{"lr_router": 0.00273, "tie_word_embeddings": true, "beta2": 0.95, "max_grad_norm": 1.0}
Below are experts of layer 4 (counted from 0) of a mixture-of-experts language model. Rows are named router (the router's row for the expert) and show model dimensions 0-127. Each number is 128 + 24 x the weight over its row's rms, rounded and kept within 0 to 255. Numbers have three digits each.
After each expert's rows: "mostly gets" lists some tokens that are sent to it at least half of the time. This comes from a sample of Wikipedia text that the model never trained on.

# expert 115
router:155102149115156146170101152141099123137160148119146157145124113088132150198085145128150143143092164128157158152126154120105111115124137111110124105141126117099128128110107094129099142155074148198151112102141107069124122113079152165102139155124137116096139142123110115125151124166156096137121109123111126122156105111137096146114141177128121070138112125141124145125107144148156118092153
mostly gets: " James", "ael", " George", " David", " Paul", "RA"

# expert 103
router:151142127116138157138082140168099134135126186126129139131159117148143128138130098150135180083126159117146144068103153126092135155133142164123138088161141085151140156107112089143142161165120161135091073136126097073086107153097147139114108125121111116145087108094128119114121123150146107123131112121125139144123131141171116165104133165129097113129087130169117140148155127152125109116101
mostly gets: "ampions", "urch", "ief"

# expert 94
router:105125126073112169130133170126116115104113107119155144117140144133115153159080108156164118129131125149179114142138118130164127080118139152117168092134099079131168141137116118183169129139135142093134103107147132125112093108141150101117104112094127133148078092117109115144129143135136150137111141154101125061153110181153120143124094149096126126152113159161134143171129103167127128138133
mostly gets: " \"", " '", " [", "—", "{", "["

# expert 66
router:136102107117130162160107146124138157140110142096180154142178155096129128107123131125157186158172150135129101099146117093144105104160146114125120116154137113123105139116095119146121115130102134101135105138096109129099084121127178143164133107096118178117090140097127132130098115127149141144101137127094206071108137122108120160097105140113140119145125111152118143154117111145111106162168
mostly gets: " qu", " inc", " inv", " dem", " Qu", " adv"

# expert 113
router:152081146097135143158098132167133161103116158148177142148163143118152144158068124108153126132131152111127156103134146119108084093135132164137184126082142080096142120119135116147143164134090159129125123100124123122103126101071166135118125124109097133128087129099100096167128118159090120138093183105111133141099125145164150140119125116121123099127099153134116126151144123147120131120161
mostly gets: " where", " which", " but"

# expert 80
router:122126118104122176154120194175103158080092134098104150136122127109132124152093177133129142123132162183146141121159115091099090162147135159104160082128148101139108112124130083154138157165094138110120119071147103099112092134107112145104140170136124140103104144119127116117114144155162069119138107120136136103126112135154134167126095147092121125123118156143138116137133136143136114125125
mostly gets: " them", " him", "arried", "avy"

# expert 126
router:131115105122132151122139098112138159145130165120161199141151146099128119146119142125165146139082083161127160123122128131135125158104112137114126131131140118152129104139123099151152108138124175124107110094194115095114131069130128121096101144108084189094130141083142108147108134174093144118100099123105121137132114149130145124115114161116089104144134142124147149095135074144090113162126
mostly gets: " their", " his", " its", " her", "pl", "ot"

# expert 90
router:136151116116133142119137064112150151136091139127128129143134130098173130156117161166117171113095148157139105119163141115108127113112105155088149106126116147188139142110134098130137148147126155165111138186132128104113118077094159118130106163129129146104112111140130100105096133155097132115095120093179146153135104132122119113096155139170098145103078171104114094146120111151098097125120
mostly gets: "ic", "ific", " am", " var", " med", " str"

# expert 81
router:144134115135138112148129120144120175115075137106162129137124116128155133160118121137168177117159120117112095117161129103135118124152132146130151067113149118151135143069146113163139118146094141131111133128137070122118105123119152125087105149127122167096151141119140128152124131153132126175129095153086138111121080110127064094100083121105156096166146163102111126159151134140124116184134
mostly gets: " sm", " int", " ent"

# expert 100
router:119108118120135181143135100119117111164133151109150145138193152109108110152151115164141119116112154133169113096155131143161111098138138116128117087139110120118152176167105148144129138133091152183100126130177132104108084119100144102101113114130124134114079163085114112146093137167101134131123123143073146124146141124127133112087134109126134127178155143155118119105112059136129120105137
mostly gets: "p", "sp", " resp", " exp", " Comp", "98"

# expert 101
router:154141100113143174147116126147143128126104146101136114148141093148150173154120144147132169148127135131174147115130135104124131161121117150119097103073141086153140099088113146153148113124071177187154117093140099082125125124082119117100095136118131105124149156143094112147146160157130104154129121120136151114142088106152125100144108143106100134130133165145122090167135104127114072144146
mostly gets: "hern", "ternational", "lands", "estern", "land", "side"

# expert 95
router:146127120116156138187123148138142142071126137121144125151137111063108160137117123103126150102124130163177202109137155115163119167144123135094167125131126135142121144125110121113154138167099128140099133114177074120114121102084147146139108148130080143106116126129088079139110135128120092167125088156104135117123107157131123137098117145104130082133107132136141098131104080142132114135120
mostly gets: " two", " three", " five", " one"

# expert 57
router:140132109078098156152114134122126147108143144102139108148146133054146131148081137115140109097124122153156131116163105077141122161131131149116150106156143118137154121134119135128155196162106135152151162091156123123071122158124137147123108128099143129103123135113119142165074148150099104159109125105114143112156103157160091151113121150082097095142081162140140098147140121145118130120125
mostly gets: " as", " including", " called", " included", " because", " As"

# expert 112
router:135094095113152115167137169136119128146095147130190096148132074097151156151132157116146147148159110167140108099161149126142079162130128109107152116113120123159135147139133108131117167115111108101117113077133126112119096169084192119126149147143112120080132110119098138118106122148141137130106100131112152128110159165134159123120097129104102114143057153119123115128113124137134167130095
mostly gets: " Car", " ad", " Ad", " car", "00", "500"

# expert 67
router:138103089118139160140108133114143154135105135115157160138148117099115131143106128142098108128114113135118134090158128083112105095117151123140113078127100120128176158124105134154092159161139143098132134121138120140052128118085144117150131167164147158093082125153149076170079120153142130148154113148098116130173113129137073137140137126090139123130129138181098129150132104113155143146148
mostly gets: "P", " comp", " app", " Rep", " Comp", " dep"

# expert 97
router:094109131120163141147127128108126133116157138120149118141140092093152127117079098151115118125159176152126158098134132103159142096141103114148133118154124129090151153151053115116127123108114127102120139144139072086149115118127125102077095130105123128143110115109126115127095141151092124136130085099138185129153156167142127105132116177135124093154130167157132130159118110204119134138131
mostly gets: "i", "ki", "9", "ti", "ari", "8"

# expert 118
router:120108115117167162151089127161087151117148113095095138131169127091149123136115156091117133100126136173129164106135140103163116152117103138143143139117147145136159165111127085164145107170141166172167105112160143131097133117112162120113134125097100109110114080127122149142105149160151099138109105109105148128165149155140124098112106135104112132164142183152111123122132061132097120144110
mostly gets: "ers", "ors", "ians", " members", "ters", " men"

# expert 120
router:139126136116163143129098117134115131143104146142170123136150092180110149131129153137118154099134140091136124106136141135122127149125130145093130144098102127106174145091103103121169184121088182192119100101176103096099136127110130111110111105125123132120124136143085093094124122187123184153093120134106132146140156145116114102091133135113141121163093158179116118152131124133124092133121
mostly gets: "reet", "on", "aff", "han"